Experts of a small language model: 80 SwiGLU neurons an expert.
Below are experts of layer 9 (counted from 0) of a mixture-of-experts language model. Rows are named router (the router's row for the expert), gate (a neuron's input weights, with its number), up (a neuron's input weights, with its number) and show model dimensions 0-159. Each number is 128 + 32 x the weight over its row's rms, rounded and kept within 0 to 255. Numbers have three digits each.
Before each expert's rows: a language model's description of what the expert responds to. This comes from a sample of Wikipedia text that the model never trained on.

# expert 6
What it handles: Word-initial prefixes, CJK bytes
router:202172152102085080160113127140078077131140142116140129169159102134101126145097136077122178167186130148129091101169127174122122117104095087104055103137123116115175155130112153094104118140173141128147063104123093144089115055196137107130173153154134086161149140115154114151089094159188131121141100101138107164127083122154141107125168099132150158118158132139126203220117099124152163110171185083115117074097164067106147125117072115156130089116090063163111182102095113098121114149070110
gate0:201154115193080192146122136191112122128120163102132129136126139146132127137136121093174094079166118113149122147139138143107159110114111193154135104109086207127163123119135103092129129105161132124173185151161159123181114149164076170124177134195070061125102173111125103132093115111081141143121053149176122087121124100147225093110095156148097159119155131089105088138134081227179126125153154128094120125129172102121135154150142112181164148120112111116070136169128099111185124100116123
up0:121109132092162152127137075180127105096185076084143081155142086142106134105075127150115170154155160126193123127157073193165088078112176144092190144134152065151121108069138073163119098110132125075147107107175119094138182090134077144143159117095131159089172132158107133184077147088148155128095156136129125112193141116082102137194107152127105143136173146169135156144075115070134121100145130095139064106174182076155148156130135115121113094131133154130135107124160122099095180085107192
gate1:145172140167096119155081097129068155140163128173137100136164129150076099116113151125124155145134163154122142123166169148148156163160093105167141144193180108157154128155168076145113120119194153140175119129131081096118154071154142108123153120125156089130178135142109102195061096112189162128107147118118147121108110154096086075092169098186109085101150154174154093152188111103111110068178184041072126090158159063083132129145071160094149112156159164105169119143097116140158123113113126
up1:092136135153123123127169060211140114140147135140142127138110146167089141124056137110124114106125126210076165080092170143137134151099100107153100135144137135132130164123124135092110122148131125156107125074119108112150146153035157123106130094120111155145124143103139051111133145194057047127104156154128152129107133102052098161110175108132090149089107114195077120133148099142090141124129134147170195084117128123162111180178057140096145143119169132150137130142065098124073122220116147
gate2:119165165065093123096141080126111121139190131107109120118143077152067122122051164116131148089138128093105131124102119122085101105103118137140102170140112119135126155178154191145104156136073122066171117121096102177109078122152126123134123156187185140154144150178172126101079165085155194084174055109184125077158103128166114173096095164146114127108134098117119090127127121128206141107189157097100102072194137148177120167120111122076148130111095111122126149136106090145146104054162160
up2:124039124139171189124168078134150144077133133139127147141143098099047140115066115080097104159178147133153158099131115064112138106144153095130074171091091112086118225199171189127096104124112099108086106131115152177097115146142114101137146126150126163122106160216135166112104158145142098133188091063142161137171161128112094150090145155204104106140102118123125143117101191123161137106141123089154088116138119167139124139136132178108114146159069090130094117093159152138099135138092155
gate3:173107138106139126085145110119118179100097146074051129113104117115147066104109121127150156109131162163124133122117102155109152108124176114130159156050118145129140148143154158161129179112126140087176112124117110083083038109142182121139180166141167147100166108125167021150091176119167151105121112084131145133108106118143185157119091135106098125112138127147149109143145165110144203123098169088142074064123084090164194137119069140154145114144118113101086131144109156160134154117188222
up3:125091150096129141071118113175089167104139146128127077134159117171138154100106126087134143119140133081102119140132148119147163140058132164173209115136107138125092156090127131086158146127138103159161099136115171133118121188177129141132133146125149132203174095204127145107168128203108158123087125134096154069100137125137118119151177091048139144176100090135126130155140198140100100144211147085115115159113067154104139158127130119124216172106171091207157181166123113118124074134103111
gate4:135201145110100133141099100147138134172142094117122078110131178074103137140087198115100113157114136124132158158143156108134139157140139095120107080117104110126089120112161170120208124135149120087053105158174134086138116168088100078093146144116168093097144105154119060158151151125165095145095133041141120142111119101086099126218111105063135132145196100106095177132075116215142106087131154095070105088168138209177146118119100105098111111145112126117112153140095121150087137145123159
up4:121161129140110107170101125182161154082139092081157081168136161101113148142092137105121101124140143082172127109137147159086132114126128138162192144123074112104114081106123093180075111096174156103100113199174156123104165113132167128110168069178077127152155059145072082084096124094165145135212118100157090100150118064181152118163103161108092098138142119111152131087117116154149128107153085070087176105072124189131134153113074141121151107162169168145153118129140164169131158131056134
gate5:161138124181136152096159098168127116131166073059066092164134104170130103100136125143113112099142138128084095101190075122135197069148169142155127150089084106147119147091083142114173191142130137125076085060154096153157167106087172121094185107139140081124161153202144091125118115080144157097140106113105125171129137147175102090117174122150135145078085164122136167182092161155152088055123126132153112144106143106174153121144104118101119078151109137087162120124179104160071133187130097
up5:170183071104108136103063104147131073130141080143125103150116131147161141049110116086156163156157100126126166103165135132133218129133154092157119178113118127138118108097104110122196121147168207159149128121133105100084174065152159136118128098149148109093142204107108049101167148178187203114151139185148129158150152121125097171142171042174185137148166131126116103112145105138156205126154116134106129140183133112075091143127142102142106148109102125112140118108151131176158115128130136
gate6:114146161095098101172106109088138117106093137085160097122136131104151162145128179131102068173158109155106169203150110123141089080158076130174127165134069080124215138172127136104161141082145047111177103092120098153140115113098130106124205135112127203134089160140159091126145096114143090112170092083120093118108116108123106193180108152176162161151100076176084157158141115078141111103148133152085157107105119121141139130134121163085143092167178152091168152163129130102169183123088151
up6:151121187100151137107129115084124124131093110133088076188141095182110150105150154121196110151110090159145122206120180107162103175128078103142162146148084152132098148112118201110167136116154125098103148089138125141130109102171140140158146120103058175143173087130105134101133099197192097111103149171165125092081103181124156147160101161147137149086117128107121053147211136102112137150128151068139079047123187096136148144059171128134108096122122146135139139058147108136104137175124123
gate7:101156096144122130175148127148135122098131131100103149133138129178171132160134091075170131136137147061131159160140131120131120099156110116121100145138122146069190144140123186165145113126120126151147134081135140079109105162106124115190107163071124081130196151171184179170157123078112132101120148119094134176079173121175100102094097116140145135067131191083029181191109182156102140127184146097121155128143162101136128157157153139124128119092151152140131078169195117073183117058182128
up7:138158050147104153144109144078111114129135071107121183145125143104131079124156107097075100142138100148138114187160164087046112060118157172091160124084196160072151078099180111101134162148134095118107140065114149094143164114105122169144144136161205099160167141134138128138116142191121109105183092135157098129123184130184086125120117098104127115119119132099125200103180171175086091084178152199125160142149132100137102089163117174147067112107148121144149095120150141147085133127127137
gate8:218159159096133171159094117108150115121112078103095131135068117175122163061118117063107126094128092115168106145159141099135189054157115111096180133078114105111095112141129088054128156110114144145152093108135093125138145126060182116134170158121173083168124060199107175133108120116131134165197097161109163109142159088108167131089119133120113117128111117173086149170139124098152124091091111100108094162071157149134198153095136147142130138065135177070133101138110143137185119135120116
up8:098067146192092125188129119149188115140109194194139087114130134108144116158131113146138071182185122097161145109148074131135144166163171180175104182111138156154152164097082191153156178135116162061142100127134122092123106164149127081087128125069142135060089131109163119190134151092084182093126142110103146134110136107107170146155143083139167158105095138116111103123085108102171145121096159186140129081120123142108166135144079139138145090114132189181160169160140158138089106127180170
gate9:173145047122154144166101101169108099124068123126107128119145071122080148148141143113106131152101185106144125134094095159122093105094106077149096121116124139126167094161139131170187097147089122125087052099113150100103091096097163124162111169154103087147128134060127151108127155111086076155049153151136097077127113077130133098082064193128119135168106170203032178163117138098162154071153150145099158116139152101139131177136067109124128158154127142099128140141056124146123138129120104
up9:134188139114140140121163100121102079102133131143105119124109126105150085162146180143150097119157084128085092157129118129094100160112145148071099171138151138082121182107153122124142075108154197127123158106127186109060175107154151144127165116134160213139124132208165139057097124105133110140163157059161114140109123092116095124189099105112170143105139094100145140172168088090066099123116086079126103177119135057081075141104110167121147123161103154088130170199133130139108184138078172
gate10:157149122135185084142095122139159114188133108112099133132131127128043161147115096190116106148132103105108131099167126125158188084095123089078142168127137084118110228064127167127147103123121105152129106102123072115134181037132140149088140180118175179109160127126131067177089110141166156173099091064164125171117091126147099152117102112190112179103129171086100159148137139122121133113182117117120097110128136086092058161106171117116154147158118157094095082141121084166153115159114163
up10:134100154195122150149146171177134095153109092131153109165099143201161106089063080157188151113112186199135114164065109124126134201190126165077161129116128136129104097135103082145072138088135156148117116068129127148104153129140116153152138110105123099105156115134061121156088088120143153132186132179095195174161149135135190146185111161155089118087115064136165155109112124109121159131098158126120094137159122133119125137097130182049096100091112124091137073121103102130159122094183108
gate11:148136182117133074120094114111094147141153199142131117127092145127152098090141159125080154129137189115073129107151123166098122114070151201157138132140132099076152098120088154119123107140125148086181140102143103111085094120151127101102168088161132093207197099197108126159109109141127113069166085154090119098153122145122137189178065084109200114099105153065128189131118182086144169117116161087112166144114102067137104087115100146108174155127172129123142160092128044128121142108123127
up11:173083164159176078126098151159124106101195159155079134087127128153084148101149170164070155082156154147119098146077118135148149111046128137098154070168127116151113086108124126105136078098182068046142117082186098108079109177134135120157142098168152171110166124148112129125168096184126129135155159072059090133129118156139110131166087104153125136077144125102153128113119185083121155179092160133135160126138102103109094098125151083062130190178176129128113142143109088172138141142110135
gate12:181141120096125122136099145100080099134125155065146155100156137173106101156141139156112149169131104200126116149155171196118183080121141125089153118134085104153090159144103199125119116113145161178197146205113082117121048088146143116088210145090175171159161133125152148125130159124118141118097063119160116177148128087117099128146136120067105126158109080173184163138161142180140185123175158087104118144149132109119166119123096141164146147164142143109083113152083041116142110097132145
up12:126109106153108119137091142098108116153125127204123103102107143147109103143106131178108128155153145111148126132111177169096148062161118065132141113159111092218127124102135138116129134119090105141180119180115128153114090187159189125065199096125163113146122137127163150155161053131147144119148100083115093225197115109078166136117146098028107138105152079151132142106175140170128139118192153157115067155121148194128102152108139182161137119146151133118088105115130131133112146149128205
gate13:089174131114105142101117135088118128085108116098122109123173156068077117131151150129113121131130178118126098168138120124155192093119148110077071111092073095127198129112089135145152112160122117174104082063177110175140155081140131123142175101145137061065117124114145118143094138115168117135107134153111074086103118180151096072112208193132150179187152091181154099171212127152125137128186143159117103130135179088117091117112144152182182166136174106134150133113148181137137104131157092
up13:084136145138170147138111102158044134155117118109150097136129164178113139091175121130126097100135111063118095127168134085103146126095144081172086164188121128079146172110180144065171120121082108108140141142143114126162091118109113155160096088071097157148156089109110108119099112102104148177155179176142149120151108102114111100169107122053128128106146112167086108165143175106145168167118130100096124123078169128145150159127111085080150126151177172136177207052185164140097119127094039
gate14:117128169042097141096119154173090145149108131089111099125122115147056150141139179052109145045138148148156115073151131166122084131131114146098084178121134122087142141116106121107112167100203133108142106180122134117114182080178192104177122134087132144134201115158092136162141128111204169150100103115085112118135094097087091102100112128113128142108118157156163133147130182147143155110151159030121125112142113130124160107102088167086105093152094149170119141120055083124180130123164167
up14:155146086162142127108078103080140141129097126113158138122134100123151110079136101126173102219130149126167126172134138070153115110130161134108143070165168084163148087131162143150119074157137105098177191081076107081085092156055095171118141133130076158132079145095162095107108122105069133158056187171133160145116130135097102113147117100184140168156146138124131124112077182089160105110055120135102075196112112120149081145132097111154075158073099106144149141127132152123136169082111161
gate15:096115207137153134091097133217093090155109165139121167192119086150161088145157087082159161163103123086164157138111155150133125164124161150115187097140098135123122148144104070120147139141150116139149178078107149160116205119110090150103136143124117052148060102120081085123068105201189182117108164157114084142135155116137159159117180129135175161117127104153139114135125065136146128116139136058123098095081144083130088159131119087155103114164192144138091145167120112099089154091136146
up15:110159149174195161121096130153121112125118126149088125157157096166140111099143083133089078139162054049076075145166142082153084152116155137155110112106119164120110069212096113137171145091133115132121105127156139153133165132089170140135152153172140072141103158059173080133081118194122100149127144132124096142093145087123070142149163100137135181205168150095076131128082075132156165126113113108132184122141151126146078132151100126092141084143144110096125176134155153068082093156140179
gate16:071138139151140097148096152131132143105145144136139159080105114124062064082170091130124134201163117188164139111122122099126098114124102067056089055117128147143139177152138137056109140125119206120117171100164085102080124109090217107115118148116158122120090123164147134116100158116146127106081111125126095153177113122144176172128154134126133125120125115170168175152207148124176110125063161103175122107143091133101128159076138163145116133149132084129148117197097045155076125102149117
up16:089148181190154139135162152139206120118106166115171112156097117161141181094125163118097065159075137121111154153121168117167127145139108177097138190143069141179138149098121100167168131128111180144164177167132191096163113089071135116144146082134135094141171155147147150121139140134123098156119122170182174158113134097107097118127108138136105111096126117129140148143192106129138141183126149084123137061127182128145153104187150125112117052096082211094177154168149205115126112136129061
gate17:069129139109141161113170136092083117128118172102102151205128157129106174095129121098075141150149113133153123083129086137118139201102103102057115101099086096129134151097124138158138044098111085076171136099142066113164154134117158140130182145132129104140154125115137108173144040135141049157107130100105094116159071167106097113091140106095076184126101134107128168142128128070158136105150125148104180138145101110113149133228142125154166058141186160127097157144176140151122161116175131
up17:082109084181110096126133116121172115141184113142121111094115174103083090079159137080142157111146175131132118139141102063109162130142106131110108107196222130147170134188116141083140114139136131101151164099190152156165098075107132146113157073105062072137158157127156097138145118136132094137055165180159188151144208096144138127147132200158113111109130166186139145141143139106162145092077064098167127169137140139181130116145204112132080132123110163154143144133099137102106152175142120
gate18:114124079163137151130105072125196151190134169121107155146176078153092101176167163116124128152167120134108092139137113132125102116100064100080108143132125121088151100150160171092124180164143167133153134149164100089103138114078126148106167107147102114146102136149135141102156124123149109207080173148141096129077140057136076137111171091089038104024160127163124115167147100164130155145145149128108099096104125152185080184126167131108143069140130127182102145094138166151137131081062101
up18:174114162119113137127132154156104089117109133130107151083134171107165116084079111124161143177066081135121190114117128072159161136143146173144143116109116119157090122067161203149191140083103109100128161139077098127162063104122142169120093122112089084107078131136149140198138091126137157102155171066164163132123107134129183156142136122107153106181087115136157147131133146108129109119090092137117203175077147120118168069137090103154107207136179125105152078129191068113151132132114201
gate19:111136120130113074103107117162087137143092128115077104122117132137072134164115088175099096152137111164124093138147152110161126045137166146055108159135114118088173139178151126085108124183141134173083102184130102152153113075175124150073186069137104115108101131205152157121121098067114072114134094143139121109096100212142093119143104085094120173186127142129121148140068105188125125079195161155111097132102144126165135168183132119083110162097086084162087154117121130142118103072114098
up19:140102056132089068078120150127078131112160106137114119165185121157124136143067150156074135116109090111130151073115124120167148088113144096068127121133054166131156114089217144093090137147107108118188123176081120104144232123126131100117082123163122088118143137118179115122126138097130140165098193124067104121122107157096076176108128096092155111155110107109130125113102162167145164077194105123082189105119138122151106119181100166129160130106146138164087135124137144133103089191146073
gate20:145153139080113140149149093131058090122117104101104081163114081156166163156048110097102118135104176133106130120152027152145148109151165144108137089108138044112081096150152167105103093201165116094175063146141076121100086119176088156121169134118090086160174151175141145122157065117177126099141140124130085155164146165129175063165116172095128148131100122144203123158110117176088129077125098167125116093108103141111075139127079144082132139138118104144147171143124139114132130134091126
up20:142101114171136144163126140145176094125121123115110140145124103129107127085149165085152124157112069131147030067100132136125126081150140103118141167178174115106081148120122126125160112085111052072116164148092140116115134123150144069164153137134117107136154143101173202159060164148042120144105140092110142101094172112136062112161126086161135099075166147189113122162132153086100162172131114121135181123174165126140131117139098147121057173052114171117126086142089120135192144131169075
gate21:167137101113137099073154154168124076095032119158112095133162115151122189158054101136170129100142171106114133163140147094099177054139100129150106197123105108154169088132123112091125150137168114145151172110066101093137148165179159077096111121104105093142098185173163103164056145099160185146097110158107132135120118149170168188136132162121118116153092123114141138145100172180119082122113139129052121120090132136130142100106073161165135101101188148093082160101149169135141082129154110
up21:135102122111170175133094077143122131147116131086124151125114138114113165092162133150135128142086093087200230128086122156152114112105164133148159122141144135121046137154133155142130172086128158141088130163096087152136071126135106129182151122128143083151103161121133102123112151160135133132178145134106088143118132052129041148134133071134152161128142169156178074138170124154141158046194182151118117132147092112118113202182078101100115133200089109068114140149126179124129102111092189
gate22:217153132102096091133107105165150106157154164166094134118087122147126127092122112157128146111187147137196149107117124079155086110116147142090073196089076124157106160112140128118164127098120104156147091132108170113045138072095106167141154127114134167110127148175189116138118169157128130091146186086135103141142099126168082111112076123103159155074137147161115186171147155161070124049089106144161121057156157131088172158140095157108070126137111155116047086148117099100133152131123101
up22:144144120140126107088134150128137120162180132105090152121136104133124178204053120146122111106055128050068172118144119082131139092155180121156075144174115171120189126163154134130105147146199106117109121134139081198125145142157126156103126112109162151109153067127107133140135093100145126069054158136103130101134099056147151172142106142137106145170088111139174118099148108081135102133104063168140130137120094122143127121088147145061157093120129040127063105095186138157117088132186138
gate23:181155075075120121200097151112088120089084159124126120148153118142161140100114107174141069110167094116210113079093112084143140185118150173157129059067138168161136156100129124115146101109127094133185178141137133144076120115147126151165121074175098099130138173106113117114173120128087122135078147067199127110112123172113065138151102146118150075102140053125073189117155102136158169121125101110106138098157098098113093143110115128174109097107142118158065183136180120118141087180131127
up23:160162050134154178132097165140116124137107099113109085073160127067136178122167172154184117099160161137153166131173176108155132155083175146162109170102130124140155072140120104100171111131121072158116164086172109149124099129091137161125172158104120170160136095118154073094213172126115132162104090089062185096129097135150145085184106138186155095131113094109123125135101078126197113121110117173125129064145130176131139148134188150101124193135142161065131107133163150144160094121129160
gate24:131139168124181065183107073173075148146149147092124134109142128137078183095117155076089154128070138140115129071149146111140080192109108105142190123142194119176081134121241159133066088101140108201144089106157102169142100136084137087129121125189138157135091143101096119106116115181156095106114150154148131119160163108125071132132136134115116148147082123117117126148163095136151115121095138088126159111138159146148116108111079162164126090101115110168095185090136174084128107086176185
up24:163133135136149090168124132129146152150091146140110136157193083143140129067118184140148135157141138103142126182113088137127171175133122176140135147113144132104120131151115090103146102162087145132141147158134169167158139162126159166143131074130184153091148103144116139108055142170109138168148113142085098138155087147201109132082100129149189216093084076116162085139077120121116145113060127172133081181172103192089166110127105205131097084176192150084121130094174127206127153141117137
gate25:079157127084167108058120162125114133139146115136094151118185134186129148133134130137103145174127132074143163139169121081088129159111069137084114099140136149146124141149128148091114154166107107125146087115089091096117129136148197127150115072139069058142095157099171168083079048108101156109099077096156144124053112183173118115134161117138110134068117130200128158125118188052140105119095118093133114146133098147097189088169103139131147128086186120126128100150105149176095165085107189
up25:091165111156102107069125155180185152104087160158128083155165043107127187188172176135137098116165119097128125162140133133133104121112073149208113169086093218178112146149062152125098188135073111141143124152141144129155082113166114129183130094092108138143118118090095145113086138105151148067129126084148127145064076145144106093151174152171116141101080158110108129104109132156191067165098144142097066101130146158137126105139159114102161166156087134111137131144114174120113111110105109
gate26:129122165068101148145187128175070138166136154138079123100078136138082145170131139173085161148166159105177154104169138188129161129147153106132161168095106168075197152126114140173088101112174095119149104103124153173109147099177119118181121073140101162118121124137134090113086107149121153104113099111137133139159099092135122169109168122111204057111115103136099155127130165113132138179114185064105144053124131119096162162137114162107130124213144102142114186144090064128103181060115121
up26:131172079141194136129149081148124158125057121112095149117182130119141122143121106137118120098157186121145050157128133121131171123101123112116067094092092057145080075090196126115080087111139179141160121142116159157099138127090124160149144164143121084147099154101160201121174142097136093185127137147082152073107138108147075162126094139120070133104185109111219103140095092150142158142191156102110124148128138137162107138087154109130121128123120093175165150167173179100120138168135048
gate27:133167087146083115166097145122153128156138172067071170123088161141158133125164127111128193154131110098173055057133127144136116128169149074142131067150127121150145232142160155118115089145137054119107095090131051101076131102124168158110137094128111105036118113120140144118085123119191122131095137065101118072162133095129142104145137069099128142100110106125131129151120136166140114110111176140133122177126121130113103086089098141145197204184094105127117147127150078169151102119101130
up27:053105182214088092103173084179101069146136083125088151123119156109167174092116162133132151151101144129133169104106088123109146131158113109098144104141178079123145089121145080154137108142115061099161137213148092132144126133121098114156147086112161147108147134067077141116154095161166160192141133117116153149139100157080148118138191140071105111144123109183119092146091165169136123123155128149113174116127158152137086143112142102130150181192133127174088197177107132131169082141124052
gate28:138125119068152103111119177183101152109160114086121113121070130167118187134123092052093160099141101152100097137136138107123066144136102115078148082112185131168094146148127133121172055103094100105067148107192160115103102141128165103122142117096118145153167163201121066107136120061137139073115132148139082137122136105089151144092181169063122117100141176127160136159125118149164137157130114163119123055122091147125113067157144167096061180101151171109115158124077144124124112046145128
up28:191140097078110128126133149134118166163135174091127078159052185122167151194165122103133120089153126107132120096157090065177112169122058115120135079115150122098136136140120086170139106088136103139106112114144176113105135132180121164150118151152126134091157128124168093223139107077173144095209113093156114110195132071064199103147110140075088076077140119148136105126155155129131101135155182101096141080137158108108113167137132146106118175117117167186153171142119098116095128126145153
gate29:125107155155185107140113055110144095080176114076140104144177183163111077106127123105077133156158139085124133114171119133176123062084110151105139174179150115151131124120141163135084115089135062040164139139141114094076070181135136155149107126172153086113162103127101130173083117068137094147168109134121103115154139115121108106131165101162109155112134087108140144170127123112120161132128160083136176048098152166155102216113081123090053124123157151073113156137111104104160152137082153
up29:133089120047092137110155141104129145167137166214125127113114116110108151131121171125168168147127084148133091080086111132171149136182092173131135106103119134113134144077167099194090133158133163190151144136169143175094192140163123107120097185112053170135156130118130131118149112174149129120067117172180116091130136153152156151137091104116077129144119103155108068128128080131142116161148117125126141074139116121073156129194176125126157121134159050171144142126179098184128125120236149
gate30:194146091104096069182085136130155106170100124133130124091115133117124112122132164082158147127109152105110158175160146168148070128122125151108168104146161167129157111106131149140099083163135118128147149083159103195183116055108128146189132132104205103148091149119115154111077064148194154089114116067122114109171117122088145150079114088113143214155158131155112155156182119154074121167122139121141132060091092144141202106088097131080069138157118165082103163093119136133081104109143114
up30:126099127170162125170133133103107165125067068083185097145166140144088124080165163053162098161097179138176158163108072139089099101119135106102111116185110100101151073110171138176124099134095072136107079108104136133100162112096118172186112175146098116139105098131105135139163159130163131134163125135117107135037100119064117083155120117087114152166122153096178145155127121140075165063076153104120112117125146144117102130127104089142102113103130115147169088097149120120106073094179226
gate31:114105169155141102106111108144065086088151186094111197136116156145159119112100172083135150137153100119125097178152070115073152121139129144143141118095144190074164085093215172082105159045168120157106116115108127182148099110124143122137115114121167139150185093108093123126122112130157120126133108133130128151186136091139160106128095140131177190100076157154150055158113145107175147118141143130134145115139172120090097132073096132104052092124100131182093192153113122077186089083090156
up31:157135096144098096117119132207162141165141158165124159108127139127089147115118188076121052191188147098171090187168158082180079160161170154155149150119158110163125166149130141154163091153137145102143160071192176127110100173100094071136156110076080083158081128117157127141137124181143157135089088106161186188122151122136121117132114134109104101154124126119085197135129143124111078137146090108141123105084154084169188076122131112135183139143168155118155102143153134090152148177100160
gate32:116132118139217112172131130117103093112152152149116107150138133151116087119144088192122163174095195143143073071107130147130131098137164124157141103148049158120080075150155097112163099115138171124119131116126102181203084062151169133148132132179127139161063104133058105098126080166160135093176113115143143109118061141076095151148176129098089158125102121172141100162084140119149119149135107071119160157196119127174082112149097184108084079080119133162126099147132117129134201122128127
up32:114145104100094122146154140090116108100183108149158130110176116139147103140190180121138140134113089129072138182102180139144188149149156147102156117094179133116073103138128156083066090164068084098105111166132180186089112140131104034127132120115149142096145107093145129143125108109089091114135122121140117113153111155161106137154045170157124104098090096119234109162140121110093079135121126127194133158090128056140129101151189119200179146106129118144128168173072139158111145117163144
gate33:136072088145126062179085106137048100121141102108131109065129131189131131106120157086128094171161129085152140143185162112132050099072170042119108168153114116117189149118135139154157142114147161172138089120111164192061132121073147088084112111135118127176127109142145120084147129128137112178164107077120112153117179129129114148157095131128172156112075183163168162158162105100111088107197132110117088113100083072145166132140120154137138146127170153132124157100180106120109071132172121
up33:096101150132099110160051208135090083104143100121131126088131149142188116123132133116134107158189190099146127077150179125107112169136159170118162089148113125166181119127162110115129183145188170118092135127133128157106127042122154104151111142081112135115183103126199100150108174153128147136099111099158130164087132072181112106133173148081100083151136210153134113143181182082171142101116055094101141120134165116141168168176103136069117162137136124144175128133135107066151113156120121
gate34:152146140141136118123152144122085119082137183096125093159217170205110130128116132079170138130070127130138057110168176142151124106125150107128043081156094132118183153127160127106208139094135199116098082127104079152081157126146126089109173114167093103172137112136148087130167134181148098135124117152130152133174124091143127129168118140155138144135159114132125169149118083152042116110118107104129160117153082146161125083122072096145063146097133177170077126077171128151127089200120118
up34:144149102126120146178097130155104137119150115169134147077011187123115075116106094144090098119192140122098129125151136066116171110133136070122117128110096170156069104119105114126104153119125126127151161090141140147216091148142135141118091174114106153131116132147107103146112121107087129159096121086119134211040174121075139067140138181092129126104081127158120123130139126159147163139105131132115128057125148138096138156147108205111190170114099086106140094103047182085080138127150151
gate35:180131186163122214093125147088150141088131146136092137147175133125142192166217124151130151131123152135109120087178151119122168152153123096171127180075149116142088116178133119117116121132148086127122127108137125096139117080132129136110085142160167070132176137132185076130085146157104081065095108135132122062116112129109079093089136098105132117171113172102166151167104094167071142072116112102132131120160122120108094164169102082085131091041161099164101102147192100103144082142107067
up35:121143154130141166099143117134180133133164068132150126137163119152083111142126169055098104062093089116128156217110135083138101146087134127108112114126072136115087201109119195143160073141145113155101104094125083101140143165122202150125120116170157160148095065069124126125134131118205185167145169167102129192090099121116191145173143120127114102117147089100157082149087111092170096179104082149131114143101111193155137118067129148139120154159096162173139133151110121109157131145101182
gate36:155135146085079071153077140162135104111122156105161165111099173150133125103152139105145133112099098157144085108111198158117086088140089065120084086101174134153168164095168134159075149134112138142074051143139174099100119123179050206183163109116066128116117161139106159100103087093113096127181110092086113140121114114122164145088069166071119127145166114137143100118117083136116168108101127110191195135100147107140125087116127142069091103143170114152072132139127116108073142150109165
up36:117161151132063245115128185088106135107111110107139132087132135114114145126103136120156114124079124161154118133119084053108164114117114116152116134138090120105119114116095055143159122050095118136165134180161117149131120157091135120081103095129172156124154131156151194148133136091181131086127071096121172134146094060129094144132094132095161126065130181126123148146145148113124072101091132116127068151079161166094105093116135119165162116093152222115083102070111190123098104124162075
gate37:166061162158098049137138095151145130149178113073113143104160087193103148080069100074114164161159130167200138164134120154089073127181127108117104108166133167102104144117103157129136119132082122172084079153131119110084151104135195089107157160173133154099196122162159118175122093107133109167104100139123106169069105109159135146102176060186151185091141140130135151149080165103142154117109103160131120106129121129063098116122112112110092128105166159193148097136140058128133111144105127
up37:125077152152121156158139120134075143115151125089141099115094092161143159165075113075166138131114099179177111134133109136084135149113101107150150101108083132129092210133087223116144149105079171173158136153190117133107130105129147072118132105163178091101115136099162129193075064119154123143159092106161179073127151130125157138165214108181144162123106168119160127141137138119108178151140086162141183107143086093125132134146113140144126081101202150160138061090163145141157151194136096
gate38:141111171135121130145141145179071122104153162070115153178159161162050121152070134121172122141156130142132120082165150146103104099120127112139083126149103147092144172132163153071113188112109146150133105123079134191121108133100132120108172137150118113177091158145137069108133072130147120117172136076110089139188172113082073128049164082077158136063126158125156133165124103113114135134158132201129182122143089068198118150183123146139194171149113126157142182157125116158125062106151118
up38:100139145099137161099100188144155197129160131126127122069035132097163129148129090127126156141110125110129115128098121150156147174140137134129075157073129120110115160108147056161095088105132094140047137128136099106172117123048120085103176131090168180201120084067131127135093098112147133161137113149136102129125118094131176103175080118141118155137083078140120146132137145121136186115097164137125089132081112190066131098094140079179181148121112162105098081161124185110068181117159164
gate39:130145154149180094150107049091144161147130090110108160113121134137141093098158118120108091112183135089140171154142195153156087155126110075144109106153102091114181152167129082172135101079128161064143147192113140131047111123142136138130162119178118086160110131163140079136116159163144166083169093119107101193160168138126107086134127110080089141171117165148129074127131087146162103106144147127184179108091093073104152126161092126131115063075118114155185206160148127126183127107086095
up39:116168133082114090142147071157046068143184111132200149134109097110195092186090077142175072123115142157184153115103141125143163151098121124115106113125172113131135078073139168055099152104169082112074123084139131108182116074054109091158122115155138160151170106097153101107088121124136144156158142139086116107130137073188123135123124120180115118116098092099139127126107134140137132155106105121124137124144118164168096083175215180138136092110123038108104077131128150127131120144146104
gate40:174126153147121158095146081087067133086160076060057114134168187151145114076190118116127138151128096113138131135142032164158141083155130115058127119103068058101126136105091120120177102090175139116128121090120138139097158069135160086160141135142116103077136145115129127148108129053109072105158123070143135108127141093123148173167119105118072159097117182132082153144132132109152154074120116134094111146109211105114109105136122080077137085102118095171095076110162150146121141135106093
up40:093141135150097101180128161141122163151063082120142128089145187170081090109134125099066120143102154169118116126132150168109139096109177141097130124089134179102123140142063080130124129123176113212125172088145090193130139076183160091114187134151099136175122178116128146141141152143134066128158131086070134171097159123129176123136136126189120144158161093148143064122139139098104098127109201186110133107177168101157158151104131108159110107129113111154120052045168110144144152138131181
gate41:114162155155103108195146150193074099169094095164125086134072126146092117143152128067128150117097184151135094152125167145132131175128146069107094106126098103113132175130158142103130177089176149131195112075123118208065111107122167163147104143177066113078188098101094096109105156144194109124107067061093100151142054153116126116111193124132132143094111160142103102140118141131173124124099178108119148128131127101110076157085120139093115148182150161139151162142163144111153099161084102
up41:145131081103140109114084159092146086172165137164135104123153151096111105148116165140097168132113119131114129124104161173148127126179159116120107189128098068161162116159117165119160168136114185151236149155181064148081088140081208175072130132143127142094109096130068128132172127104143203102061118135131119085106131140189134130102149094170151183082046150160125106110147179087072112126123101122106102136081181108150118151159109135151152153188096140122121137095168128124145106123107115
gate42:149117085126166070136114121146099154156112146162157110156153141110119143151112166137148081141125084149162075088124143098144173184183066164188091135120092142097105143134094077169187134106117114139130103129074150117097175144222092129098107148128150127182066101130157111093103124147183127102194133120145122174106088187154134103132167160081221117086134151133135103132147115167171191126094118096111141067138126121181112137155118094080112137086121115115089140163138192148100124168101070
up42:132108107157113113116151074094148110092091112121085062078114174123143041181137128079138125134165081152102142169130123101078099115087137200137138126138142084076196102126114100145188149105132138169165134154098146098144168166104107121120077104100109092145168189121126137150086168151075159094101106147088136230182212157164157173130124103117175146099116140134112152132198209138115131134121129149109127110128087134148135065152160112111138091135137137149144151124115107123094119113185109